config = dict(
    d_model=192,
    lr_router=0.000603,
    n_head=3,
    positions='rope',
    rope_fraction=1.0,
    tie_embeddings=False,
    grad_clip=0.5,
    warmup_steps=50,
    schedule='wsd',
    decay_shape='linear',
)
Below are experts of layer 5 (counted from 0) of a mixture-of-experts language model. Rows are named router (the router's row for the expert), down (a neuron's output weights, with its number) and show model dimensions 0-191. Each number is 500 + 25 x the weight over its row's rms, rounded and kept within 0 to 999. Numbers have three digits each.
After each expert's rows: "comes before" lists some tokens at least twice as common just after its tokens as in all text. This comes from a sample of Wikipedia text that the model never trained on. Tokens count by the router's weight.

# expert 18
router:499542506523489485470522494464483466442494528507453508534473483490449480527498483480520490506521516548514518508475502459473534471493502482524554491508514521529516510492527497505461488490475504434493513470520518518499506514478530475512486501509500454503495523489467486515511520497535504489489448531472519482542463497502504482517570479501462471490554523486508488480537513491480494465471502550489516478476468525496505527477539487483558531544491470510516560542443480501450513505510491492516488531500515525503496513454513495535521471516481480481470518498482494508484506483537512509
down0:508495498529438477510503488515470480500540507483489566491469505470504473544473467519477495503495522504524516451484491523489485450565517509488466489523554505505472492486475489449471509500517459493506525487508525508492483505519485505486483509508510501512514489483473499487484516484560470545487462501470450473530477500524487473473456500487520500501480468497490517493521493501499524492515504514521537493502563504507488528519475466519463543474483502498513521487446564507513539547518470547442490483531531507480509469504467471521520518504521469543501510557501504485506506514480488528
down1:489502500482530508528467498538481517495505499474486500505451497467480477496480471540511487486506493505514542515524538494524496516494534512525498537498551486522523474497500475485491518477523488462505577494488463521504532549480529500540513506455510517527502504465504529498462526497501482505481504504498493484483501503512528482494462476477452523495535507480449479498518559469503520536514540538487457474520498591482528456457519528469460496472517532501485515470487525507520509504467501532452486478494496456455479519483528516522517464459525518462491511513490462497503493481484498509
comes before: "-", "\n", "|", "==", "===", "The"

# expert 16
router:511495516556488455520531509463527471552476492491490543470455486469514475532533504499469546541488515506497451476496480503477510520466490492496521491497491483545519479503503536523459484516523493523485494537488501487471481523478504518505482486496541474488474505458498495518498454540518531526526490547477533482502516497520461451474482520492526486470505495472487545461509494493462543465477460459469510455503501500483469516496511423498549520530471500496510490535491515492510467502489461522507432495490495500493520472510507503498526536485513552515497506527503494469519502497542503506
down0:517511451506512519482483495494480474517542495453460553544526507502479516504471527508478473502491497484501494523420493499472537475479489484486482509521498499559482510540527456524495535543475501516476503548481508509553502575481531515519481494490515487529467540500512509494467470511529515511501502454518487503475490513492502510511521505547522498484476461485541471488494480489511505492487461475500479501506453515529440470502499510492477509481468496508548467520512503531516478473533455499457489524483478540478484486478538493466543481506538511506493472505500474488502547522531508504
down1:478476472516507486499502500472438492485511491504487506497533437453496541498501495479507484478451489498529494483468493537519482517474517484535459499457522496526472508554534512495515506486486514536505519504486513445526507495497514491477481508447498512491534491425481525533512507522504493540504533504505542515524516515511513495464490523519475509491490489572489444488509513516488544483486489498487491436471511520502464517500468512521495483501502518517499508531479479546497503475479472483460451472540490489457505540517479505510522538542551522509507481516528536493477546516535489504
comes before: " ", " 1", " 2", " 3", " 5", " 4"

# expert 25
router:508532521527512462486501468521448528491516500478494517520500506510473494507523510486484491497528506520496496503479479525470494508436511498480466507476532476487472505472498519529514530529459532483471526426503498482512548525509514573484497499476472533523505529490553514490482469474484511507535518544512482472477488495482474577529515466462484521492495524488495486497508509509526485553523497530495515522507532489483515483510527461505512530479523493482521523509480494500475486523521458478490495457484470489445492514492511480460494459505491522511467518475547518540566486519487504558
down0:473509566513513501501519521554447485476508491544518503535440503530524499489458509499510433507533478480468524506491474505468467516494477499525503531498519505510500525507483485473517528462473479512549486498476517516466537493496462501435513554481493511481568467497500483460502506485533497527503510543534491500501488484494507495519488477500491527497476486480499551474474505506506505526537551476476462461507509522507540484514553498508517502507460483480548519477504463457509521518488511460476525497496518500516506481496516486488522487489551518509473506515463486550496507486469475520
down1:467494514471516534532462525471487505528494492479486507490488491504487528506510472467491482513546490532471485527490543489463518518505471529477493519472481472528520497529473474542453512473524517521473506492481498533552511450504545471496492496486512469509494499491517514546505497492517496490495487480513472496512485501543480491547509499522523466496511472502504454515498508478465472485486542528511503483525446469491454550478518538554501504498522472514517546499515513453496552451489509453500568473506471515513477532514500504521503512501495486534465476499460502423506515523533493513
comes before: "s", "t", "ing", "ed", "er", "\""

# expert 39
router:499451472481486524526503504498533498497509465502497519484527487514477512450488547532458499468495503439510532467504481465474517491491521502541505489531552529517480486485495453532464469525495517491538518496481499503561475526493488505508495529504529490532517479458470500469485465532495558528498461480478506530495476458505511501461439520469504523492516504456518474502484468505497500512499516455469547481514494558495493472479514453478524486521483467490527505514483518534543526512500470484472451511475510550525521498511527530475502513495499502517535520501474534502502471507519539500
down0:501450507519510500516464543481517498457522471483522515499509474491494467522534559501470481489511479545467491511508472560489523468508529505497510521515459511480498460491456528491502485569469515496536486493536455518540512496501494526538508482529513476499493513547504501499487478480517470453501496473526520497481510519521489517525466491475457546487499489456506516529501515510451530521458484471481489476518475486520476488529484478536503520479532513503493533488512527449490493572486499492535473515485549555509512502489442506484506484464498494524463498513482498480506539488481520514
down1:509535489493509524472478495488534528500506476520539461475475520457532493494514484510525544522485510511536492469525466530469474489526473529490484480542498496468475493487478489496478528513508483428521521493490494525489510512515469491477524536487492517492489493503549478509533440487480530511533496503526515530488504472493513494530536507482511457504499506492485478478519483490499488500462503486594517568477451540500485453496522542514492558478524504489490500516508532470516496458464502463511522521526496474473503486525510494485458484499498487498520462462545520530513496477460531463
comes before: "\n", " ", " —", "-", "The", "In"

# expert 21
router:488519513490504477490485432540529520537505515519507466465479479520478502482521482509490495479474498518487479474484479479485550504520499496467473452530496533498494532499462504462467491496547532505510498486490514498485495483510470488493477464483492527498518460514530466491517508501510447456494494511486491547515505520499534514497502515547479495504498510483511529495509517496483504525495484468485478458469521531527559576461512479490528466463505496522518485454508502474521466499572511520491447485504495472525531524506554531470545524550509525492514489530481536454522514479509484467
down0:502479509509557490469471461489510518451520484477505500505460534520422465496478477512502506525517494482478493492483519524497496475511507493471478569497482535531484466479501457544507516466466523514520437481483505509551492492512528539482468490528523448524475525507494540524469465473493524501464494511510528485496529487499463490492498487501468526481527533522473490505516493498486450508485513481499494493500534514516455542513459510534522512548482457506500543483548509504467498499506515475484497501499476487490473501495493524514524480522492509485498518456482490466478527557541550520
down1:511458457538482490506451479511545511493482482501491472516486510511480484503510535529509518503471527535502487483536477501517500545547498469415525499455507469514485518462461505491524495500504501502467532479527489477502486538474481518518483509547530495476502501501517517488504525502476519530481489526454530501487515467495522498508529541511430422466507473493463512513518534529497472519521491502488504528524486478484461484493479474479477493521496519501492494484553517488460502539538519489498450525486537492521538513487487500552480483501509506463484474524502491476515519482556465520
comes before: " the", " a", " be", " his", " other", " an"

# expert 6
router:483505505457456526518488514491503460534471497501505505494498505510513514467524451489499531527498517530533493490539444514464468491470490495541467505483523553487480494440525522507544519503498497471484531504466496518548481468482515531532507492488537485517487470497512520528485508519552461489487522497505503526508514442466500519488467502486518501468498502532543509498496466505553501461505497505529526502457509511550501466507548557511477522502468517533479470546534508480535476499480472540467511439494507516503491485499504524533513517501473508503526475516474489536466502535473533505
down0:501521497423578487488467535491539494506503487540508503446507480506468496486525515480494486514510499447506495438569498491555530475464505512519448504494506498503527481470523512496470487535522452540491479481535527493485490499520535468480512529492494502518489497506500486486464506506479487488507510497534499476490490524534486500487500471498510494517575487496470490523527528466539466474516435505509556507529497508514530506512492508538449497477509515495528494475472468497517502492478536535510453468503535511503506493505499495481509469517495504525507505474476489482511504446519498460
down1:490457498440471471482486527476504509532490505484533514467506509557513529477476491518544524457508488473510495513535505524483495521505489504508471497483499531476501505507515462459500526529535497519448472476473517480473515507526511503522481484507485516502465464474494502506506481522468542499422515532497511478496537481519531527464486456519514530524524478490448470528517547487523492522486479507480561441479503499533529508513509443497462506498497515479532495509493521501472480511492487533483526499548512556521549493510504497501545513497516528516546483495507461484502501494479464535
comes before: ",", ".", " (", " and", "'", " City"

# expert 17
router:473504497536503485525512528478460500446510501472444448548528477517519499485534511501504464514442455502510472455509460538497488504507517498487497515495459515513512480539490498540542468474480497542461538510499453528509510517485499539471511479516478481506476501492476510519491485480486521523476517527492503523509545510515494500523469496473497483510534513496514490488452552509501550462501511522508514518551491478536513553459434541488524497514527501505500498551532511489496501458522527455500498503475509489471514522465532530488491522510496486491505472537531477521527489501499459471
down0:485477509507479500532504480491488529557444495508527518489506490493526521539453487483530497475523533466504505510484502510545484462521472487495476507498459453549499485520480540479493515505517508468494521493512478504561503513517495468484511505533460497475483493482494527492520522539484502478510494479476467517508531448516504510535557504517479450498501514537466485522508491511496490515495517566494490490505457543489499495528527478479466516518512478502504505502496486496481457497500530519494449523570482493538471456512503463495507491544499482526491481459534492440537476559478510531
down1:473494463481525482507488478509504525489531476469511472473515505500533519522461496493495486490514481491484475536518484491535462476507517479522465491518542587467520521534464498486496478503476498527462544490465497533497499488535522514512535560515488464476508505485500464529493479472515510497465498508501512529477508517525469499505526479492468498499557505519490516506520476453511464500506544472505468482510532497476476518472513493496496501490522471528513507470501545539536522451548583500530507492501513464476520510531543516487479473499538503479457507490485505537472510484519557488
comes before: " |", " km", " m", "th", ";", "/"

# expert 1
router:518504487470467578458538499480441503491517517514474496517472536518516485495494496548498468497507493493501529509444525494521521499547489505517553497513484504490506541487462484529486483505476497527469513543481506502488482501481512464492500558490505488511479487529486512481489473475502491474500507456514522465462520481490497495475488526554456541479471555483450516488461538487498528483527538473479507502482494490499481531487488485512465463539487506500504506518549487480530512512512543478536493544447497496494528493518459508512461510535488513485451511496496528497542523479461484471
down0:497503478466501545481493514494538466509484521494528529468481511509493489494515483544502479517507479452473478484484464493526573497507455494506486467502527499519487497485510523508509478505502506506524474509523485519506487512490486509506502503478520538482512479527476511504510492493487485494500464474472488450502506508491485529542483514404443495523477478497514546537465490524464496515512527490508486532457496446501519483500494447537493551517448537483497500546459517519546489536472481498468530524507521507516487490462501472527513491498511508539491518473533447527514498566511496542
down1:456525478491440527507489525535483518457529510515521498542503507503491454498499516477503455496470511512454509504531472494513512536508486509521539512468520483537491522527475519484538495549516514493525486493497516505471503537462511440517536489487516504503506517505523511504460543488501520496455520543477464463488544450561529512491470506493476491499528477433483436514485483487491521469547497527500494490469517512521494529492497518501500515489454501509465458545535482508528461519489524476494505524521486519446491508473510506522499475527513505509483478498474492513460496537499527468
comes before: "|", " |", " 0", "·", " -", " 1"

# expert 23
router:527550485496529511547512473503470534524523493521505447527544530530491502491511554527463467492482504472470452496483516481535487489498533447476500456497522480501517533507474537500473513528530464532484480530495516469526488459495513532520449547517440477488510482527542505516524504488481489480513499482511507495465520545522494501517536477464455536488495475497518560532461524474493518522485525522501495522501490489464517484486461507466475439504503482514524540493487506471517503459524548464518455501526522497484481501513504488461493505517506499525503507491502471499487503519485483513
down0:515523493496470531513541480498496502521541489485491470485517537500477507532462500481487463496467504495465511558498494549468532449480559496522553518478469505508498497494501480474514482526434505499506503511484503514494530494531486514464493501527486471491488470522488489528484480546510501511486515513517525517498557514545519490505499526557541504505478487495493493509505499491491522492482500519459540482506482503517483477518578535438507513474470471510485503468498487505543471487512520481538492506553492511505504457568470522506492535479490496481505455483472519463474460489508480459
down1:494471530511517505493500510458498492500466502498458526481483460476520530535494489515516545495497488514508454533488493517524447514484495522513499510521535503548460502504493508459495471512505445534493507492526506486500476520481512536505512500505553501504464491504486497511451540516444543498490489491487531522528475483515485489468442528541514503483538485523523517486524473489468494463488519520492524511490486491513498505515511516456481480495510496479490466504546480515496534499510498499469516452498471508516466439428548532562478508484528498456538456513512482528513504524519485445
comes before: " the", " a", " to", " its", " his", " their"

# expert 29
router:511478492476521502504512540526480458494477469494490506502516500540508470465504505497550500490475505487535466501544486496513505484469540513484488524514501520505464490523464506483487471502456542527509535524503484532514492475477535543461505508479545499458493488474480505474511495466487470501456521429497535490511491513526471547486537558504534492483514532522476469453497521532491442467502507554460499496528484466524512498555497480466469488551502525473492504527483467462490504499479538494496502469482528465498518534458480501535517487518475480485508470496503485533516466482483505507
down0:518490506475442491458493514503491510539490532456471471508539493462435492528475497522483496516498532526495521546555469488494470488454530529486522520463508479491482486496462485506515518509505478513531484459498455470492476491517530462475533521512505490529483508473506506511520513544515524524540538499509511485489516534532525510501488486475503508476531493496514465506488478471493520464467521494477519488537487542510500468459505473552516475485513502513445459470495516536513529501553532488511512515515523479473507549532485564507511482551523518482547487472490473493483471493500507499
down1:565463488474500519495485506493478498477477432517486487469499513500518503499474460475523467485510489500537488474537502498529531487503535476465519522476468497504511506473474453480492545504533496565478510483456495498503485512505493524486483519516457489531510523534551500456510492484485528472504518523571526523491506485516518497529500533487532487475469529515526468501484512503490491490520476495488485532504507505511480462517516547459553499432512526474526526539526513476508536462489523485491447479494481494558468519487474520466545504467512520510516514522509491475477506512516514476
comes before: " |", ".", ";", "th", "'", " /"

# expert 5
router:494478512483503480472445502522527523463494489515574489505466477484490540523480473502466501510499465477507490509481499535536514512487454476521492486501492502490470486513472480485444514536527513469465483502521471482451533493503503476525469491517463518483527467512534502543526517525534485532551467517480535489490497507480526548539482493570553510493477525524500462539487483491514510495507492468495522504495485493455509492500498479539499471534507525557525476450481502531537495482542517557488504477527506509514503477526473512488512510521508485459489505480469494494501519464548492498
down0:518468480519505511463495490513461500533511518482534508487476517501453500504485523515531480529485488484477525541490504513491463480491475492490497485491518513531468513532478484484498515489492538464517514488513514502506481522484498533506502564500436549551520522497513505511449472517488510480542497476498519467496491506482455512459584483493498506544423469489505560482473495536469468491486551498515485499481510490509522541490559537487482506510547518488539510550454466538510509513488525485512504499514483499521490497482477512498436499520481522492476481486482510514499489499485457504
down1:535450525501526502435533497504496498456544487505505469489453490508465486477468531551454489501452505526484500456446509516510521478505473483518502481461497540502545464531472479500506522492507479505541505485514545506538526508490472479488494511507542505506476546487490454513501501481467507520507509512513506468481523540464485551543530533531471510494497536490493582459535455459491515509462524508530488490480457515511473543499526545513509459535506481512488497498490479486496470501494504494524484502532506495480511488506487526507508501497538488518506494509478488494510488535491487462
comes before: " the", " to", " a", " that", " in", " by"

# expert 36
router:525493501470496466530446471491518529526493481516546527528503502500517505500496472473490477478494471474461490535510504473519467453483508511531489490527561525457484518504488487471487495496540487508495486484540412456511521495513525507457493498470513495486497512470520519528523524527530484509488488527511465536512480511516503567519462493526510487503461501523498485531481485488521480523477494453486466471453464521508505460490497467507459513499447513502531470510460495526522501476539509531478496460479543490507509481532528488499558505489492509450497484513525479495504551476484523497
down0:500500509522537539508457499450457495476535550451488486508500519539495486501492524486469457495480522518482513504507519504500504476514448480499473500497487464509487505462524531502446481468492528517496524433511513528490479512495483505472485545501469521541499502484494532452544503464526541471511531510521519487481496535502543505465472539478475495529542468509462454475498538509491479510500461503505517494512474511466504520506480498496561531506539483485490508468450526513515502486503482509513452467505502474521524517493508523530485517486516491450494459509544504514537529467499471535
down1:480541489511493528448506475522480513479468502501488521510505430468510513501495485486493463486517563493445491490491522527495516482513496520493517486450466500455489463525508502520511507483520500541533526497524495508489484495483506485481515506477518515509525542487469484524523475532516504562517492507513526468507470480472528489517480499521477506489485501513531578495507519553453532538504464468528437468508516530488476514488538489477511496505486500511518493479499469537466466453493509496505476496495528468524495556537524491519541485521500470550467529511508494539507497511441511494
comes before: ",", ".", " of", " and", " in", " were"

# expert 24
router:503512514523471517509493543497476521512475458531520529525453485526515466523505500521487561542488536491493485494502520510545541469474478477533499552513497504482488502518451506467534535535511471529508505499504514493509492491468486480504510514473540450471488480476506525479513477483508479490454486472546529542515453483515515505530521519495528472498498539531489533516476524488529450494524483497494480516499496482482490461542478491492464504491515568453527502494478484483538487484479471499464491525531543503514469481488482466501517494473488500517536451466504512505515458442505531473
down0:517505555487505465470472491517491489491509501508480496537502496484492524516476480502515472474493477506490470497530542481509490487486514510521464448521519461459495550472511489514522488537533524489555474443453527462530475489478553443505554482457473499479520548487457507505512470512502540506509491534506546521514470493514522538467487457500503534497508485496475464496522494501552518529501448494523524483509516488506522510496513493490517539480516519480495503507532515498480566464490522476502514505514481510524494482485533549486527507441471481522489513508531533482490520510465480479
down1:516498509463518521534496526477485546478509501525497502522536498471524489471503483501542491520496512475514504493498474465463469481512494511480469462518540514480476530495474494503477477507475501500484465494480534509490499479446471531510481451536479504489508453523515517518455509523484519538480526487492523529518514461484472531552475535478493489496453538529461454515533522498464495561496511459519472513490517504468475466510493449504465509524469486531508479511518555474494486534496493472504526534494509566506528439533503538500481483501480516513451496513485511486528510483512520537
comes before: " in", ".", " of", " for", " at", " League"

# expert 28
router:491497533533479517494522488530525466468550500508477518469500495504510543532510470495501510548515476529517488505508478467492546465531460495526466484469506529528502530512481521517494468484486499482452490480503497516485451494499464480540469478509532521485506506497505522517470525569525501511498480491486484489464532500530535509528525456471512482519500497471486530482498476526461531484485519439509506503490535509528496501452504515422529483510475453514481496551533498454506468488480483491485483498529505500512443482514491472495480515463492517529498537484489483520476538548534537499
down0:511502500471484460511469511536554478495503488505509502481487487550495455510546525530480488488511493446497501485483487544522484491502510524488487492557483480496532495494456496492575491474485509470496509491493507512481521499508536501507521489557533492542517506491481524493443508515502512532500480512483482429488485487528522511513500536467467523479511540503464490532523482521493499520469504510514492505508546533488470536509525508502474515487543482515527527523534527450534483532502449469461486509459546522507476464515473484479493484534516492521496483502481487431459511496485460501
down1:510495495503490480504467489466442520482495537477492516486433527524526525480483490510505507498501483488431450434524474523483507462501464504493527505505503501547490485465502490520519523534516514518515505472473524530537555492520515478476464529483485469502498565474516467511460433557496573529469530504510508504502480504503519521496499521499531497525465509512505496498543493457511494531497510476484507477484524496512520499461511508487515473479503478525486503518498502504548486514431491525465508507513462523525509512490527510517521478502532513477536487487455528506496496505459496520
comes before: " the", " P", " The", " Country", " Coordinates", " Genus"

# expert 14
router:509524549489461529510467498478525535500460512494571453478480517480549529500490468475522517427498542509517493513491486490475475516483510502492484482516536467534461520429480525501508507511508507451532469516514469492510515473492467464508520492517532476468490518491525501480469482520493498500498521444508498489510490517518523508550480491472508500514484469545479511493463479535463484512472513480461483511484496473481497500523535477484480505487483519510543504499474534488459495497534492498491471427476504485469495465458525469502496505488505482481533452506487479473482490559488516500
down0:506506528532542463482509470501510498539560558441496462526479475502480483490487524538512492539513518500502495497481522461521538492484496531457485530502442502524474450499530515511520520542438511471499510521505515534513511539503470475517504527484457479475502538459542496487459456518474475559492470474471522513508483478491504492514542452489515535489506427501505518455507529534446526531521492499476480489492489496527477514504499497489542468482512488475510493481485508521500513517479476513505479502504501480491480491527497468518516500514481504539514511456499502521521510531497529502
down1:538513492509513535476550481491466490529480485493505474455506523471459502481524518507481495496503503506486514505503524488505491473496517455493527497483554481498526470488524459531501517499461440504506481473446468488510489533523528537457508487487484500506477502481486521499464551498531494515496563531483545470512471518507463478516463528485476528499533522482497428496471573521499533518508508474483531539499549499469467494463467489481503492507476529572525515517520482528495535503540493500496491485485498496461473475495518505478475512520528521489496471475514496513499475497489512544
comes before: "s", " and", " of", "ing", "ed", " for"

# expert 8
router:500486483510490419519502488493513528475472475532505472491544506464496509487509535463484501482507498456495527474523523501482517514471532469503502504558502492489479484471496480502519508512521496544492480494532482483462502476451502484526485451499519539491496501520538491538513524481526497495522510538532478519486496461486553537515498508517530488527492507543515471481519530482502476491537528526492524436533500510477552467515477531501485506448488516543494520463475500495509511504476491522488576449492505544493518470469479515486504488526530484473498477488475466480541540502504505545
down0:497556509482501536442484494478455517510542495524529489488437515494511537510530477494479507515467481470523482465499488488527508513498468500514498524527487487488485494492437508502484473510469512503499530535461492466548533491489475523539472514481475482495516450519514566558505489482524522491520529499491507502478451498506509491532516512479481476550499509523505476477506531508541565519480515483475522525510488498510492517501514485475484504520507484484528490497509484495495480463508493461549483523549439507495499516548471490489497505470525494485529511523485502447507425505515522472
down1:504519489467494455505510477540544534491522522513493501490473453496501518509467519480527449482502487465468508506513507509487484537494491510509483478539507505517475477514499494492502494448508462521517471525501553530480475471503507485490461515526535508507515536532513478545496512549549475505505501456548445482453498503476459576504504461493483491474480527501512537451517511538477486490523480500480481511504507532481487503505459548503506465517498529520534518500458451495480493508472493512503465503489468558507512516522500516515497460476506458525483505527484516444488515548502512502
comes before: " in", " by", " to", " of", " on", "."

# expert 34
router:462506493503520511501526503503523498467486457513506521547505477487529467478476519487487521519530524536509479478543522514489500486528507489484491479477502501511505516528545474540489490484479541536492468459508494491543512488516517463505527492468515502458526511519493536517463539492494507513495449526535479526510483510484486509489474480523502533463497511549535503515515471552539497520477480522493506520464480510479516472442457532511499516501512464533503531512485493459521490528449445489489503516487503512483490487459481504536508541483462467568543532457528475530485541536522526507
down0:570470458477477499499523451480442478491508513484485505473507533494511484484499480472547512501483497553487446479505564502512489457481489472497506524494528444498513478496537512475480514502518472504452491505537489476492453528488493516478492533504486508513496496509520503534502499486504494480533499491501564504513482491490488519554491476500488504516483477459457529451506499546480546485530483491472501504523557472482527503464550512513496467462487497494506488467469506517521537523498517534535516482521475531505524493492535520525541538483492508537526466519488499539494534483508480519
down1:465521479495533463437513453519480544492538502480521511513494542533481476533509504484486485458504511452462484518495517500522538494518514479521502495497451496449540533493491493545511497495477494465492483499513504520521521512492512526525491486480473497478520494500524493499461490512520473518494472515521496520469486521496493503524462471532473518508538507497480521490458483500505465505444502529523525467470541523544497501486511497487438533481498484496516487537496478455483512522494521464494574473544501439513442509499569526495531494531493483507545509502497471509506518489471484505
comes before: "\n", ")", " =", "N", "==", "The"

# expert 12
router:516499487468498513494516538510493495487436506465469467489502509505550479521476503522483446513520457510507529540511549535508491478560505481473512495473469489477479470522472514508490511494481461512492488522474502513473514508501513469474525508502487476515471521553461480498467534501483488513491536482496550489497513501536470440522536559501513469513510508499476490493515494512538475522477491553461507488517480440537479459520497460508485489498522533468511546454500472499490519537513540485516494460467483484491536509517495481511533515488476496481466510561470498494520500511461475502
down0:514496502489560522531508539515505524490488523499523515515498501538480460535476537490485508509484515455510454528479466503485478504480531517507483502505494515513527465531505493480540455481461503528470530523477451534504461459479475493516500456553541476499498518538475501537488508492496473540525482505441516504509453488506502453477518504487484502522529500502510535483505489522510512478494515507538441526498487505538473488527497525482517515537522478521498534487512484491500474485512502464515480508565484507454483515479462492465512507503481459561445468497454509494488480484535523481
down1:515547517495504500544536474522501486500482464540502539498505532499488455514553465527469448488497483503500453495482515515505494518440433523499529510497471524565501502472464456493510490506469499472470487502494481507557514500513512528481495474514559492508500517520451499524516506479526479472458486526533501525501543517483460486518511488483549509529507439495507513468548482465487503464517477472446505512506497482466460492500494519501521499524457492487530504485522469501506536527467484519479501491534476513514505474482504497516528498514531485534505515536548509502485497521499507527
comes before: " |", ";", " votes", " medalist", " hold", "A"

# expert 9
router:509488490515497483507541479500545483494493456547490511436515527509516519554514492503491476510472559504524530508472485498529506454462556515492535493440530515472504465476456490485499490490523453468518476495510514478503534453464506519499514505468491490514511506493516524520503526497486487542464502468508488457502506480484474511521503483490510528509509495475551460536500476517532491490519499496530491468521459532508490470488491468495488543515487528489498496508491497522512513509491539498433509452530480497473508511472555491514552488481461540491481498482555518482529527503490551515
down0:451480487500563466520517480498480492463548512489490482487530532487514500504466527477460463478504485504491478518449539496510515467512518512495499572455497479505474484513525517513477534490493521490529480494490476453483522477497535520521487502509478507528515493513530534482525507521498457508519503520505482508522490553562473466540506467498488507577494476496519464476463494487518485509555497531465460520465508504447541517512504485530480534492513492484516517501501535520452507495500477497507502449491471505514517511528528511466470473481506484469486510479531524509513477503482559499
down1:512457487509480528464490509559515494476507473531505485531501509495562513479503488482478518480516495491486530461531490505503521504474549507511481512531509507487535460514484536531497512450524521531530540518506486495498468461478481456470478511458503543490535477516553495498506485489474461518497506502502496483469504514506516434534484517541516443511519489552513495512503485536464553477526506457512512522525481490493504451487470486511449499500516489466458514460553481486528504513518504484521505486481498467487532507492483550529506511499521467492551507480476516483444506473491498490
comes before: " of", ".", ",", "s", "'", " was"

# expert 37
router:511475524530524508547450499508491530514507473494519497484518534487527494446461520494535559504496496513544482519511499494518477499510502467517471482481509499487464522488511471507489478464485496527494493495481465485519509548510504456548515493506501520450490483495517494479476514567459485480504482511537486522504511483508480533484434510487507501531523493539535467499515477450521542496502479534476530515487498516510554488528471507506469525496481454519528449530527512528498535537516502512501471493486512525503533482493475509534520537489494577510481556510506485522493503531525450495
down0:505499554529464516500507563483460548500460504516479487513508510506515504548453489458516515464544464535498510473528460503510495482537508453473510526486537523494530545470525515445476520478515508484498505509507559493516507497476528522523533478487514511507502509522512516500479536503441505486520514484489534451511505477497511499505481494485494470508511551522496514453452493483462555500493429499539524465495474499536490520478463505519506516481488520523509506528501474500475475477505515491487506526501457440477491509522480476519482510499510525518466482457523492504477535504471495499
down1:537444481492460488503531491498484550553512511497532498504520519524485512495494485505536499474483527528512472505467478505512495480534479512491498509498537473506470479521413511513454512487489493550506522506515494492525487492476491477488484496492527499473506481449518515471521493508487466493508484537484519485517535473503489495519430556511489481504528518552499495495500489462506500525492505475451513501476527480484515532511467484500486524492506560521545482500502505514536515501529526530482447522460522523540477459462531530551519532542511513512479524513482484489446529504461510481
comes before: " |", "\n", ",", " (", ")", " –"

# expert 0
router:543477529496489475468511479485542517535513492445550557501494533476504472522476466529522513482476493460491484469500494566531540492533539485500498470446498471474471520523508466457510531498507509518532475474512496489501485504510482500490513497534563510492522486472543512526495523521510512484500456533488478499481471444495430480525469516514535501511511495509506471481465490507530464519465481509512526433511475481504526491515486524523504521511535495483506473507505502509526498478509496479484524491505511541534525496513494487458502484529505558513498484516509497494529466439499491529
down0:483469482512532501479474494501507535492520495514495495513491496517511509511513502515453481527503510462481497469516537568522486482503541490465565487478487498504508486480521520506470451481513544495498525501487497485488540452470521508496482511505499468525482489525498514464517504510509464537453494563496488525533448507548486533474508458524518495497519417524472504522484503525492483515488514503495467525508501468516524526489534499492527493519476516473491555434466529495501526482482542532490510480469526489513507484500491495484506491489527437529511475518484533522519474473489437532
down1:502524485515526473517524553480511493450498515545503472496507461506471472488530518498513524467521523541488554513476540508533510498473520497472522481507506484520526554509555509511489526520464489494510496509457501513501468523442519510484507511517521499482451465486510474497533467455540495492482554510523489509514480544521516517486478500493455504501496488452508506479539494518481581449521512500463479477502480524494500557479493484454487475494500471506468514470485490460487473492479530501536480560510487483512486492500475468466524456501517485522495509489506518487526534535510514504
comes before: " he", " the", " it", " she", " they", " and"

# expert 38
router:471500527495483504490467491554513526490515500470552479496516532470442508531510524502452547532507492504487506477510484482478498502523523492489552511530468511528523494518540506505445519482493536492525429480470499496482504466498521548463494489475525478513526542518466476495495473550501513473534468478495491545457510518509477540474433520501495531527501482456487474513473503503484539541501537495512445500538511503503518514462540498491508476521470498471501472498524449474480526530537499525500504505490512516532506483478501499503487508505495465515501507471493486504484464482550477482
down0:496492534500516483494474482539494512495547493468520480511516538523504537482480464517524478492489514516491464521502484515484488509517512501534510474453514506505506490481530446462517488500573493542495462465458494501486472513494516477505513501460491445488538534524456532552482491484487555494475525513505520440518482470510524512494492480486504532471529528508466481505460476483544493560496508547465491465539520502523499496479528487474524516500528476502510496467469472513503495509508524524474475475499508545500516462492516560525467500530509511462518477542457485518527514487475504499
down1:466481484493469480480527471497472498494485498473461484512538491549500488486511547508518469442533478452490499509531480531530542494508485513505544495536510501491502512471492538486494513494498500519573501503516533544476469522491497500510533476508512519565490522510497450484506493523478523472488469493497564490503502495458541462473488521499472523479489517524529460481493494506494496476521445548508519473484477483473542487525538535497523481485518492494478480532501482469507437509473505508466450514479469500468555496513492498505515498505510529491527459528487518545497521494466478478
comes before: "\n", " The", " the", " In", " He", " It"